From a checkpoint of a small mixture-of-experts model trained on Wikipedia.
Experts: 8 experts in each of 8 layers, 192 GeGLU neurons an expert, 2 picks a token, a softmax router.
Below are experts of layer 2 (counted from 0) of a mixture-of-experts language model. Rows are named router (the router's row for the expert), gate (a neuron's input weights, with its number), up (a neuron's input weights, with its number), down (a neuron's output weights, with its number) and show model dimensions 80-159. Each number is 128 + 24 x the weight over its row's rms, rounded and kept within 0 to 255. Numbers have three digits each.
Before each expert's rows: "comes after" lists some tokens at least twice as common just before its tokens as in all text; "gets" lists some tokens that make up at least twice as much of what it gets as of all text. This comes from a sample of Wikipedia text that the model never trained on. Tokens count by the router's weight.

# expert 1
comes after: " ", "0", "9", "1", "–", "-"
gets: " |", "1", "0", "2", " by", "3"
router:122140129084115098123134121160104141123142070131109175115097153146113109148152099119137117119138123127104143139112134126099090145146147114121089135128154157119107158157118133154111119179108162099111134096149156141131148132133154157064127157
gate0:103148105153135082074111107142120122151129101136142117127114079141127115134156124151104132114096103150112111123104138128080130118114146128125107142128150151110088114162173132105122190164096121183100117076145173166144153099075102110107110121
up0:096123160171106096115123150124177134118159174097135107092152121166089150079090140119126141129110125117115105108146105098121102124108117115168122150118095134146100167152087117111142147074105139095122093154099127159112107090079122089140137135
down0:104116120134154083100166188143146146140129144138101115145162095139137083150096115143114170150088074142135116155118136111082126135078129101114145113129093142134161131112085162116100114137135123143121167136122120109136107158142127105144159136
gate1:148137135120144157151134129122105147141104099099120146174117141096110162162159138147121108097155124123136113146144131130133104166162079143149096164093126204143134157099143162146096165131170130101108164164128126155115133125083127164150156150
up1:117134122111121121119104117117138179131105133121112142166104124104136145162148168142122149112124140164136127141152139127149136119134108120132105181087092132168136132103136116132150104127147160107134157141119141160116143186047118128181152156
down1:084105128144127183119106106127076114105131141197150157112100133153166133125176182149121123155179120119119109098114151119194115143119091140097144129135117113154110105151159127144073113158122139108123154143164127116122124148109103149141159152
gate2:140140159109139155146121108125150158166108128093102130096129136097114092108139083141224144147086129130140135128120098124156090157123147165121121101091111143159121136185140121137141188110156117137115126145172081132159155122149133162114129142
up2:102107142122157142133133090144101126148162133175152135108129153158155106114125185095174113130082125155119151115124127111128149144136149119127142094144137168108171125130139136154142133125115094111146114125132126114159111134167126104122154159
down2:152168137116159086128111114112146149130084165107144108156137111098098099116141134148139099102117144111143130155139113171115160102168145078122123153120124110136169140142110117112179105134108097134173123137132061126127109078122145153114087109
gate3:127129167128126094105149113116111149158118116162148126096103149128178142107143085120153129173136120132138105159118156128105109159117132150148146149137146124114072105146152145123146109134131164124083119143143110154129152131126141157102153151
up3:141129095124094118163166083143148094143111119130110183123114101162130136119128138115083167126107177111170160127156171108110149124137127132126118148118115125122111146112150159111111088154143142177118120140180139097120128154121129133117096145
down3:118115076110098105115155095172126140144137128127108120156117127142127106126101114138151141097157061142134140109071124103138130140127171112130116181115114159142113133123094163123169081152121120151123146133158126145102114136123191119119108094
gate4:137124158149124103078137086117111114134137097139153150118134132147153119125133067140163074111138115098110089155064118111135123138123182111123102140136182131114115111195114106127170158139122135167134138095151100161122145123171121121126126105
up4:112127144110145132127148108131095147131148131088127169103165186126114086128126048139154103150154122124146111153091129125108130135122158157111079134112194137139158096158136123116131120166141142132153128143156137142138093138137113132147121108
down4:148147164149129212112143149155124107142132144143128121129088127113105115121116134131109094157114138142127128066140099122105142150094141126138168114123142113143148127162112078116105169100147102147112136099111126078192138164160105132157155112
gate5:188104153104094127127125162078151151117098107129129111141105148129104068113148135122137153141112118125115120105114093124145148144179140137128097087116130116151137129096165139102122147106126136110128114061124102121142134090115105122111141162
up5:129130084125157115106153097124090157127130130124120129093105121109121151122133092150124132123192147102122125091131144124108146154100115122124125111130117144119103163143111177132135159124134155128116141139127180130115096126128134134141139131
down5:111183168078103106104125112088115122152149111098129126146152110128087117097129110090152120123100153122120096124144155115120155116136146120114122085126139120121146123164067134110138074118142114122112144127127121134158186119144106106135162130
gate6:158114114112085092107136164120095112119159106123119133089118157130150110117151093112136161120152142153108139136145119125100071184149166117157162162084112094124157117115143125167161145126143126156121126118151092133141142084127156162152133101
up6:141158077098114124115146160121090100106148097135091153109148137116147103104105070104133144108131106161081159152123112124080096172134159129131121197119122112102148117079123111154149127131141098137105153124142096124154170108159151159164117127
down6:167144154117140172132157159128120117128191166159083167129129133101115172126090127120077122128136161165110111104147094114180126130150113115100154168128084075129132120105118120141161125091141105097125137117103137149090137081106109096184153120
gate7:159140162139096158143115163165121106161118106141150138144134141101106148104150145144127083120116111093083139126113131168115104150153143116092117139160104136158135129124116129140120109097147126126105167095169173150136090099108104126121115108
up7:095122082142136091121147104102129155109128159108092096125149105160157112125108139108135156093159118159113115165119158090138152092099099124165144112133162091121094111158118137107136141139128116156147102161061135136119143134139113133122122149
down7:143121093131180124139105156123135177107103111181123130135152149139139114104145127182118142137145092191119112136124139165086130141157105121147139105124134140083124142175164156137128130152137175137136141109131132153118141153146122144104152139
gate8:140131121123130152104108178139114121116157130125140143156121152107145098165137068136137144127119141112076127129156097156080126130132181113181131148097135134120140121151182165143072113133102143112082165114148123109130149116136149149132140139
up8:135098137120130112134118119129133118154111156107135109122175109138131128122149180123102132129158104109137106162084161118176150118139135122112115120147153157139097165132143115129161154111158138133146103173097164118178117137118138101118127102
down8:195081103124132138135151112102105105161116107155117124141115147153100119105188125144155176110123118119151126179161111097153152151133129085138132135134106147150143125174141123136106098151133113106137133151119143176113106116086110135120127147
gate9:172096133124132133124118152103137151148123123120109114140106109092129084125136116141150127117130107091099147130092176127171136104132130110131130162128124140180093112130124127113165172134132129110153087119126131114138110095188101148103091111
up9:097151137139156127128154096142162101109131139129181106129155111170125177115126140136145127131144154156153087135165139118108113133165108122132113120112148117105138151109149127132066130131108120095123110117148127148109087110087126137138176147
down9:136111130098172107125111119115123156126141107139107154131106141127127139121120069122127141150172117177143134170109102125127122132163095115124084142111133139126118108145131112125119074172095134111154129169137113098129146123114075145121177165
gate10:131103153137137119139126118104115164122138116151152093118139113141169090149132149163137078154127151078086115158118170186139151136123134124135127159139125119114115120141121158127163075130086126161157120079069104125110124112118105132124124132
up10:133127100136118146115150120136161099118123126143098128137126123142084138098119121121107143113134110173147173093125118107140124134134141148140159121139134120132117137103129159152103159119112126132136060173177112122131101135126121112132095155
down10:142096125096092154104136103116147119132149118110124167111120147130122149099152137120174127122098110142119158114108108083141134141177128100137107130165105106160118139135156104124163115100132133109127142193142136128148124118140117141100117178
gate11:140166131136164122105130173132118128115128108119153131126126110119085130142130085146129090141127145078140126152097104153103107092120157139145143166127116123112162119181161112144134119109142149137133161112117126116104173103145077108125081089
up11:119129109126071182136110088100119168125151119178112127116070138109170113134131172154143132142154124104150104133131155116109142122156119106087114135112164135128126149130156172132139094155122119142109087097129127180124144137172167120122157145
down11:171118134094115065168142146158095126187090140083149124110129160119104145152126108137117154112159106105129122187108144161095156111121135122144148085108120126094143143150156126098101126148137176156100118101135109155151120173152109162134093149
gate12:115118123106147121133135132107108150101139104125102159123099107140127088117127091122111126114158128159088119120090124127086094163118146143102088114170193149143156171165091159121101161158109099143101137114143139128172153108134123126119108127
up12:118130128087114156156112142099103110125150108145122167126116162116122100147120084147106094146159144106138125111119103120083110150143179132099120105135174147122183181152109118114081117181117127133132135118193107097133150162178147126105113137
down12:121136114122163119187125118112106114129128120108119135137140123105140114137078125113081143158134137143165161104122116123068109148121113077123174125165155109145132158110149085126151128132165156111121114058130154098127138135152125103124143096

# expert 5
comes after: "1", "2", "9", "8", "7", "6"
gets: "\n", "9", "0", "8", "5", "7"
router:145112174108100156102130126122129143133098063139133118100110133150118118135136122150161103125098137125130131159088176156121129176151157122110113144110168164125108159140141119138117111148136127129134100107137145114146116168123131121084108161
gate0:112115116138125142124143154082114131148126136124094105175162144150128085133152106153096105164113161077100109131134168155131146141141160159143126100101152111126169131125123108149114129108175139130109128135129113168162138139157105140154121113
up0:124117109160173117097119136161128102151184107127199163120132095157088158121158116113133135112156110146130138164132111129131137140104092107111114110113117159168114149099136149122123089126149154094116186120135175094149131192105095102131124124
down0:103158133139166176131130174162129121155108129139078118156152108171138129117108129102150140116082148086104151131124181153120137182141154145147127176153155142149118135100168133122120112129133153123142155095125114114121135117110177156115130135
gate1:127133155128120154124146122148068123119110130151139176183151149122115112164141153134142120139114180157102152169133112153162139173176128091105119126137151149135146109090136087172106138102115101135132092131125166136133113171163138105149099148
up1:106129117132132138124134109159095150109115124110147185170159157121120127148124139085152142135111133165097146162140081155161120154164123164133108110157123161149202135119128115175095141104118073143120064158124130112109151184141119105137100153
down1:105140115167141110149140124126152154128143152133129162150150087130155110163036134162139147082117133155155137110146149115153095128169162094129196091147090090106115132160108106114129098083145099085109157140157094163108124085185138102142155124
gate2:159119115127102125116156106156087130110115121129168204084136148174117133121142141114125110145129123108092105129151135133147131135112146144127106089122163162096096188126150144138094102129132122117145093106120132104135158123122126171117142129
up2:097167142131127098144105123152215137139134118160107050143129122122133126146127122095086148089139156156157132108109109104121109145118109151104156177180121126094161106133115130165152134134134160162104148129110148144142129120132158137138086142
down2:072144114119153125110116125122139117110094118131122118158111120138132113137166151139088099107107101108175141129113163128135131179146122094087168139123115156125160158191099073188144116166129085131125164112137194163141124127148102119136116153
gate3:091161124150099113199116150173112110120096127165114148134114118141163143082145115123140094113118151169106119140147200134062110118145092126103135054179131158148085111131139103129163131155090118095094166150085124173164099139090129145097105158
up3:092149087092108141096124088095154100152129122137102092115091137102082114087129091155118138153158123148144136133155098123162128134128079153130126105113131139153180124089104086133084117135137112135171113124086148117101124145162125116117102150
down3:117129113100108118112162108110185119110136130129092165108137169126068125196119100111099129080110115093146164128149137122101108104177146150132132155121151097114110136118073108156138109162133140151098156117132140073095143106123118110124141101
gate4:134103128156123122162125162102131143150140120122145159094121122158124135146150131120112178117104096097099103140143151112098149154144158095119101132160124199147120144109128161146131154106096145128156138105137169155109134156136106132137178143
up4:137139165137135147117141132128099104159154148114134109140117153145160138135127151118170105118138133113091093136153131139116119156152116149126094120161129170153119113100125106160134156139137111128181081111123135125120155131116119130141135106
down4:135108112143130163145113140154116150072133161116150157101125123161133174127138169121103133180133169113151135169177145137165084182111140098145183144116180131118134130100144142151121083146122121149125118095125129134119163144144158115123144144
gate5:141145147111119152136162149114103116109051119121133113143116121126128127151138078135114119115127119112116123120070158147116100155107118107163128156122154144157151149120102138172124166163125118092155094129152146136120106123122088114103145109
up5:111127120142133106087089119130129187140151127147095140144153138114100157101151134160157126111134095175100137161150100097093158163163150111091087094130146139107110119157113090127099113097126163141087174121143096152167147125146177141144084132
down5:124102123115111129127131106134149106183105156150128182113101141164160126121087143116172152148121069078100159194132144140130131120137139144116096124101136144194153121107068120152124139108153156096119110113110122148100104155079117120121106125
gate6:143126157120085128075106137134130104134123139108179109127108120120148106142127155106089179122158175075081129100104121133132122137153116151129051152136119118090119149126118131134141108148117091147141108132080131132170146089131102163148150125
up6:110115131116114128175114108159110121150111113134113123091107172121175163121124119085136138122146075090097143139136109123111146144079107098109146046121132118157095112163133120099110130121140134112133114135137187133147117104126113136104158113
down6:127103114164102121123112099186144125102108119153109124097109142140159120127084136093130103117086114090068140154105136135140109134128094120162163112140120103138160131116096111142134134136102129116168121185126122127114122145116129112125155106
gate7:118060124106145125154124137135128156110076119104107145092134151138087052109152107155092066119114154115128107154107121123066104105122136150138120115141132128169145117115119096117137154125108206100158117137079145120163107111094159154139120098
up7:121084117099115102156116156207128139103094114123123152102119143126123089138137159152100078125080142115081144165135121098087116140150124120158143128160150127116137124110145127130160113130138142147176101143150133124143118140077136111111140137
down7:121104146140151085176155138164126127177100130083059117157133148088171073128143107134116167118129131112135148149134108104155146111156103107122122130127110099148141126094127132111140129170120132165146096134156115123127125161129103110115113125
gate8:170124135075121142158150107143175117149151136115115130092137119117083097144123113113130126136128158108105142146127105142164147123099116137131110147116110144146150113130118144171139100159159120087157143148101125110116155191143100111130129119
up8:107124107170126123085116105118105118107129139128099124144103117116175163138115170148112156137122102144149111133157164099121089113100119105108199119134138142133089152130126121115129165128107168160149120129154156144103154070117166126104144157
down8:153117136145123125117105127126067143192088131098088142117129136131177115156176106164150132148104103095165093127130161155144149145147139121104121161133130146125153120112127116115147145152124120108099111094140115124068149175141160097111135137
gate9:150112178169139152118118155135122117149158134134147084163109152101152142136138140112167134089086115137138119145137103138118164139168159123105128140125090117124114157088137169093126153107135125113112082140102114133102142140088141156135111126
up9:118108144152134133136148093143131142141098132134142118108106106138173103106140121095137092141154147090130110148149142105103112139141125088135113129115092167152097164097148138141147127137140119148109140164118139135122108165141110154140132113
down9:148110146152129132138137107140144154124146149128133139135117140107126141123061133099121115138145181121148102104094136113125069155152102182181165128117109132162114118086100127143110171105146092153127138186173122159130129116081164118111124142
gate10:143133170153120160140141123151133162128124130150096072102121154123159136105133174116136154147117103110127117122134096173141145148147127131151094118107142180170117130115116125151141197140158133152122078102171196111114167119116141149134115142
up10:148147172133129147158143144170138132121112122098115112107126159130148134158116127096137132136152135068100132131109133120117100123131114118118063111127120110088126134144132108136147113149164105120132104125172099106162139125126087130129138130
down10:127089106170099112118122126123148154112108155141131132100119146170126134146094130093077155122136133140132098131149154128149084122139131121113151172151147103126086185132119125162151129119112121136130134118158158129122128100110161116133129143
gate11:113155142127103117155162112168152133168108130113104134114076178155109128134118136085089118152112137096084105138098111121128127150144080162158115171173137113144090111116131091126171132165158116132132117118110153094147136112105103147144135133
up11:072166143155116105152146097153147133137107135123134137103065172167120158106119138078132162161106110119114117126125114084124108165131120101097136131153157152133112158131152077123148144123126153135117113088108134128141113090136112143155144136
down11:110144128147086118099136116155125116118111154160124094089133154143146093126121089095119151133133158091106110148159146142175098088140123135132141150143132111159109177116122148139172144122123134125138148102131127155114098125116124116156122165
gate12:146101113164140109128153169106148135105142140114136126142114127152149096092111130153156156112142111185109073131164110068139150110089124163135148128161126131117123137152117120104139132135110121173137121134146140122163134114076149125154122105
up12:120122123128118095122095146093123187101153142116121126060130087155109180078118110145172139157168087153146070132073149160130079124117112168150106115123154150115128101112133156134142132161125102111129138155136172125166129149190122144120134096
down12:184119146057111151125132132164138079143093110131150162106119119079109105183150151102114133137166153155143127134102113144142178085149079135106126114117105122085139140087098142142113155103097158142157126117116108147138129135123147158104124152

# expert 2
comes after: "\n", " |", " |\n", "|", ")\n", "\n\n"
gets: " ", "-", ":", "|", " to", "–"
router:149125142102139085136081127161107180143090053119134141101129152160124126127134137137151130095131129150127159116135171142116124147148112103088097102136160133144106139161122157161140158176134124111092141091155147128149158127122102164040119143
gate27:129116122115120191087107137147134154139096110128139144114150126111115124151132139130136103145128099137123158200116144154100137120131150094109103152153125160122130125096120091150156135124142160122082160099160171105156111143129135125108103083
up27:109142172163161114194116112107118165095130130144099161079111141137127128136116182140109120141148133134149134113109142151143136152147103092106125138149119122126112140084123134126124150128153150111141081178107167156136160103085156117125109126
down27:122126109122153108118130130139145148154119154133159122115124114135103159116079106150097140114111114127101144110109131141097102136119135125118125134126134160172116136096132133154151134103156132137130153132117127142126141138123145152145156101
gate28:122127165136123128141120115146110143171159105192157192103116144125164131106139146126180117150091142140105123133137194169092122139131123099103156135147145126163042108136147151137132105147123110092090125097151142144143126174114150160114130145
up28:122131178143131130116117134133142119158180143170135135136079120173135166089119119105173162205098154158097146162162108196100089131128131112105140111143121093114079146142159134082147120150091124079141061134121114135106141094114143141125145114
down28:131165142170149124140149121139103103104163107117096123128106130124140150112151133158106095108120137123140134097127096114156113138117119141112150115128095137118115148096120101135125132135120115176112104147121105148139124122134096128138103134
gate29:166142127131111134118118158141134143147168097114117147119081106099142115179128143147091138112106114172124169111121136124144130173187125109098112156170145128166143105112150122136165113143117126167193119147160104112150131150144115113118083114
up29:125155122162100134102089151114166153149097126133104108118145151110141158128120123163101119096114096152099136118154174100157108197193077128106151130141112111174122130103115114117141144144134108133129148173181086111145130147120134110101076094
down29:133117193141103170136105141161111134112105156155106135113147115080133091103083116156118141085160106127118161108129116107135101158118146133156103142147095093171123139145154142157148098104158140099096152121146110117111161124107105111164109129
gate30:124159094099127091104110134138134173134115099139159101119095140138144118159155119142141143108165187113108129161109144174149134119131111137111147127141161131130105179143131146163188111138124102139111141094107114132090146151175095162132149111
up30:111101167147093146138126139113121071131161161090127140119133113128120145072152130121154130175105125107133137149155083103125109122168116142134101156089121150128170120141136101126124108119118150117147069139154174155156122111093158147173126160
down30:101170111116136176145156113096181139123112150122130134129145110135106126137154136124087130150098138143118140137104138148111114112140122116114085142131103129143084100120121134100132131132125191122089096098105160144147105158142116146107088089
gate31:108102149139132135166150103102095115147068109142176179147136118116103150163150083099107119149145145098125143139160091111111140160137128172137115099110109146125165126140128133124107103127103126104150140166107123116154105138118101138128131130
up31:137136093151179112147138109137107154170075124158133155117115137149121140116133096124077108107139187139113166110101132140102116117129148117104118107122092142119177119092143141125104128127115154094113109112114079103138133102104107118143099099
down31:143118131150125138132095150140090116128121139164091136132128122154140104105144127130154133108128099100161163138105128098118134143165127083107097128123099108144114101107084093127122168131113122110129127123121154114163114098160147111133104108
gate32:152110106125145116136103154111094123162135135118120129112144066132142098121131137124143071148066105141163118138115145139113135113178152109119125136123125124124155112142160093139132128163108156100145141118160116123131143114171142112132139145
up32:084080078124165104119096132128086123134144116116115102092121105104141067116121121153111091131108146146110123107141128142123147133169156137122089110134081132142131125111162111164143128113160163166104154132102111152134100112121141133133132179
down32:127100167125119145139129092133108151132118118103149135126079184113109097162151118120118116156147163160155132135140128158150113162098157115125134133152115106127099121128164126177135169119153153125101144163089077161149140077099139130159154128
gate33:118123126117110081145127143128085158173100110123108110148153120133139136113123083060151110049132109122121078103145101116054144136145147140143162137105101144144171154152106175107116156141124141067110120124115123162159191130129106158104142142
up33:143147126097127108107104130153121115131144105142123147141130101113142081099132098072140129109081100163099123105146127122060143155146153116151111135096140121152122121121124150140122176149184131060117142125129126128188153135102121137099121118
down33:122115156138133110129129108089162124136119152115125123149127090150170137121139121144115139096103101064117151084134127111170139101103107147108129181121156111152149141119075132089129152140114143173099125096123143134122150151161122108122102139
gate34:115165134125078121126138123115160117095108100142133054087118102155136137145137153094126152174091130069110145094165120137105117088125123112120117138118127140101072156158117125169133157114138118107145149077111158095105125154132073141120162156
up34:130130113109129145135132141127128126100152152140081121154157149110127142155120140152178124152193151125101164152121131128113158135113122139115136129140123110154093129105111139083077123112126107143087130122102141156164127104177107144139078107
down34:153068127151074146097094140121108152109089118155156137164105125124125148114160129137136134128155096133136129097123128133118151095088134123123111134150118161163122133134082089154153137157129157172165152133101099120126100113129127112167153129
gate35:121126151110122138119091128140142132141066133115129144143137120104102116102145114131133129109143091121100128108127122103144119122144132141124109130139137140112148115134157143155131154106125124105138124130206137136146105113130050122071178134
up35:135121139155128119139102128128102161116060099082096106154089151147082132113142095171131134140137136128129107090121164096134080106126143149147122125123105129106099122093131134113120142098122168126165122098143099129137131104106126121120117111
down35:081170204118115129146125175129125108125133153125132117150113131116119108142066130109111119105168084145113126120124130114141133140133110125154143119155161117109129116115116124120102158107092115117103171151081095118168100120127140088160105081
gate36:139123171142124086091119139165147152104170105118132152094086162171140153110129126121122105157192138144130142146162138145133175167141134166114087131110141124122099103170147140145140169137099156174082122105150130109165116122105104155100113123
up36:129136088101107132161122141096080093162099132157137099106153092086131108186147137120127152102077108104093108107102120150106123154155147095132123131135121156146118154072133116154125111122122085106153126119105127156136162160121160119130137145
down36:165131142108141130111111135121160115140136000150126138120146111161105131125255124154125095127135103124129132125144115165144101104141111126114134134129115177162117128137115136115119111112140133128111115127131115138090119110125122157087142114
gate37:141122132160115113112132144111107180143148142131110103111116111089148119125154142138097104106134080139124143106131119123149115128141156106139122193154110154165111154107143139133143114081131148132094142152112147115140117095124114141152121129
up37:102164096140145076114171138152113146124142128157096096116142122098129173131110139128070111156150117128152084129152107125122101123117125115113135137156091142170098161127125124114149159098151112123067159129140127129151161139137124119089126101
down37:111124167123104124098139136131124161130128150142167110131152101128124184101113143103128149136142113152137132101092142096096103146184154138105137104149129146108135143118127164145126149096101148083158132157111123115082136063098138155152151117
gate38:135128131114114121104143121168111113140054117137111172127139188132120162122138118128090089149114097099142136134120155111135085192151124107135095138161144168146093128173187130125115100070110113171117130129151172138163095124135086128095133101
up38:118124128148124133119150132092103120125124138124157086130144096127114056127135096121144128110134124124116065114093122119112158101106167179154128157131101120117137129075115129141123128136127155143122130123072083097139151126133138138164115166
down38:121137109150131110122116122112144142110158090110112151147143104133096150138197153109131149161114128127144138142110134111110143119100140150115120099129150151194142097117126138117116162144153139167143135102161133130073133162154128132104103094
gate39:149094125143113152132103080118121099123150140104101170138098157109084134140144135167195149154181207089130155135149120183173153161158132148151103142138153130150141143110142111113138140105095107114156098106101146120097131170088069175142157140
up39:156155110123148072148156174137151169150087128114147081150144099120134097129140108099094129082094080135106112109115162106075136107124127078151152158121101144127157109120153184113107125136135141139123146157148106131205153098136176114111101110
down39:107148149071156136089107126140091073133118121107101152136142151151145130136098131063148101123100084097094188155101145177123128127130101108143136151139159096090116120137125141120148138140076110107113161126086146114126084109141100104091136127

# expert 3
comes after: ",", ".", " of", ".\n\n", " and", " in"
gets: " the", " of", " and", " a", ".", " The"
router:150079156114099098134112176107122176163119061132157166148108144132141109146119143122160150056112157136112134104097158141103109145150109109115125125130141114139073142164127115148149126146133146116105106054141125129141130139136106150089132152
gate27:128166145148135077144127116153138148091121128124117093183132102109144110153107143122123092136166150122148138172105157123086153107117105140109129140137150131106142151127126133131134119133125126164137134121111143122101118107148147114142102105
up27:161106118103118110067122145153183123156104107096135173128119123095121085143146142148121110092114105140100148114105128083169148154144114094153127127144168149145133134107134093137126140131116173132089121109170123112137153134152161146120122146
down27:112137121161154150182161110145133128138148130066117092116142155122138142111115111158098112155177103154156093130142112112157116148135083092113089146141105124103114108153207087202152112144143128153177094140119127126145112064136161078143131124
gate28:131111143138108120102088121116105117148140133137115157100126146131110088161144123086121112135104103104152149102090117127118129133117115154098131159099184129120111096094119093130147131140173153130180162142147155127113088122181144175148117126
up28:155141167155150115103097164125150128161127141132130132133123164107115120161136132075106115161115107106139135122106090103119104127088094136115132142085148135148128124074108124138112128103168150143157165150143156142134094111161139122173116104
down28:130162117132117154140144097135108087089130153153114103139116095152106169086128142182123099110112151137125139163109107183143156096154137114120085181107145141120130174115133130122117110079116098180153143140143102124138105142137155141144117116
gate29:104118139139090092164141143100118115155146139200173133133130166128186172132133106141173135111101111138090118119136136132096136152137149149116155102159135132107114128128151158139125146140116116136130121135165115158132150129154126137121173117
up29:127076128114091106063123115104148120136069141094133139126104070146121146136134118106134104123126113113126112153127144178156123111149124142116092124096109122150115102159126147100104101160136115119114151154103170138151122121073125145127127128
down29:139119071097144149150128124133120120107165136063115150165158117117110143097088131115130122084130158161133112146112166104132141071133126140140171129133154133108129123142111117094126133142144137148136150125105119095144077143147162144143101093
gate30:143110139148139111140113112100087165140096139163116140085120159088131117123158136165131136106117109138092136115159180155178119125130122155161143147087139127143152107087161121133091120135110092120096137133099098133134132151132144171144117137
up30:146110134102121122137151156133107080113130133146146112140165101116103153123150148134099120156158091147129157155143109155161149115150136134139139088147126121093137144158122128132134061153108135147115138132138124130151152116141117119132142134
down30:161132120132139112138082117108140117163102143167095095119126119135101131086189100137131117188137131155179111169165085142153100097137122119127125126080135135140139110093102117153155129090112129102139112102119119109119182144122136152135134130
gate31:120179095146113090124154161104103133107144149132122157095127112141121096065138103078154077106138104109132067117111136149144120135131099141130123091161135134125115148086117114117124099146138113125135157109114163145108117153116127153112148131
up31:110168125147158141147135164125149111098172145123130156109106118137129099082110125097119108106123117106095103101151127137111132098103145165135122133153070122150114128109088122120105108113115098126179137130103120125080058093114129106175158124
down31:109143077148094147133154165151143173132118123136134175088110122132146154103148142101140152171116101182154139135110139161145115177167158088092130088103145138112141127169133122119097108112118148163107141139137153148139133132112160150131154109
gate32:168084159121122091156133142155147118091102143121101124147129109091112129138134144131064117096157122139143115097173103111106142120113138121160166112081093123138153157092114134142142173045104111125111167118093144125136102094109162155168109127
up32:154132082103089172158143087122176119153144117143148140127150147108149130157138134144109145130116106142123166144129129145144111119182102090142085142119121118066095124130118146164143166131122108155163142121095135084129145118149120123120106108
down32:129101160091148122172126138143129100123161145123172105169126126069134091116110149122095120112125209095124128127126140176117186111123145150081137125113092138150133145110136115107133128157153090134139141113167087110123116125106117118119148122
gate33:128101147146101167132171134182126142113113144119130163121124172130106120133140132140106120101162148150109117138127105108152108180167112130163156116153141139123150137093162127156086111111133118116145139112100172124118148170148167112131126126
up33:109097148091125147149179119200164131141134138128153125134146108130098150115100153147113153130160130139137120098105078103183094155112111124111136125148131127141157149093146122111092142082151103170132111121117153145142159146164130121137148091
down33:105154132120146135134094154079098124136168167150150115097109105178136139098126123109135118114149122136127145125137136129142129110131118096147114100099152097097135166176099123188081120145133091092132136141119117103138153106141078101143131139
gate34:147109138101112083104122147164097170142137117125144133119122149135130154105128148112137115118144111104135105159078122209120138128122141140108123110147151120158067089161126137143154085117101146123055126117082113122118128105123079164124130100
up34:111136165165129148149131111124114111138144109144132121083132136133121151106133123147141104114099111134128082140117101051139079162145132124138104136152119166093167160098133070171140182116192141127117111140162177192107132114147163103139168164
down34:148148157111122120182110108103130112085073100112165072122121153164139148169143111136113153076138153121114154108150174116129184137150103149116113153151117128104094125108107092086168119088114141109141088131119137159133157127124130101100082143
gate35:124167168154107148166130116067128136161114147207157087126150121145164124138134116120129155135184097138124112105117129118125173110131140159129143102126091126123141153144140125118130150129130087094147157118153127147134154119141164102117144151
up35:155148143162162121109102116130120163143137138112124112100119163130128103148150131137111115084131161126100133156141127114113107140104133113106115131117113144165109089138083106132144132108168137122095111118103111127150122139119126138157105131
down35:146101128129131129089133115129147142156143153176171130087158144125130109114126108123136112150126159175108140123104150131111143151111142138158118138174140105165138095085128118150093141154078161115159137158148158118061090128102126134114128158
gate36:143111163150117126083117139144105124108139130148160134123126139156126160090176100094099124136115148100097143138127115121144164147134110125146089088123117135109056137187100132124122137133112156113098155152133159133114125135135130159124105151
up36:136159113131136103139127119108106164111126113106086119088093123123126131171116122145173092140133133121160120109104115152136106152101144092098129144151171131157184093111144078151157173136160130132134079116127103143119139111135136085115113130
down36:090116150146115163186090119109159154130111112146086142144107162131102122092123148099141059134137106131106116123122141080101104123122100120129088128093139113111104107106114141111157115088132139137079141119127118121129122116073117104135107124
gate37:134127138141085114160122132146122131111101125135156156099102136095130097140132104106158123145149095182097080124183183175068110144123134158165116145137127149127086108098149108137143170132139152079130107161093150199127116163074146142131129147
up37:119118107116161107117133083107125126096145133126102130145113146104127132096117142135140106093090170138120125122094120154146131110137056084108131114096142107095148152119115143118154094131135127152123105105132083106119153133161129138128122146
down37:125089117141075167150144195148150117104078085118123138135130145134102109154152101133113159175155111130125161118118129114106101144131172111121133144146154112136129091129125107141133168101095084128116106135086139120123125115133168117118108099
gate38:097121144120097087147146141146120118122156114130139128118161150141118133110143124158147104147101142075104124139132133123112118129124129154111118123162179120062146101126194136117133118110151117133108154082144132149149098160123070134106149138
up38:124115116175123133141070173158130110113151166115164129139116174145124135087101112105139137123104116114090119101130095129118088119106122161152119090133114100070119132098193161082139097074144115162130157119117129158151126148084115116112149132
down38:122109087172139146128159137112121060124145139126112123114142106114143172096105141130068082107107113146147100145148113141128141127117122124097158123144140132141122158101130128132097132110137098123121121162117110151180110152179105103114131125
gate39:136084157101180121089139115111131165136132120137127164098106126147142156153157120146149139114136125164130111140148139105108185164160087096130100175122111151173133116204125150165125181111113178119117108131138149120128145145123145088139134123
up39:145088099115156113135120124127119155097168132108096129149103174117110088121138099111130115145119172110140130107114082098142173129164128148129108142115132106156156149119150117151161147147128101138116118141133127099125136145131155094151119154
down39:155107133148172087156098143119121157154163121108088111097130104134125123144133101105126112127131122126107147112155107159100120152116181126133072089129130106120136137150152128118090171129113142098142139143134121084141156160164114112118156084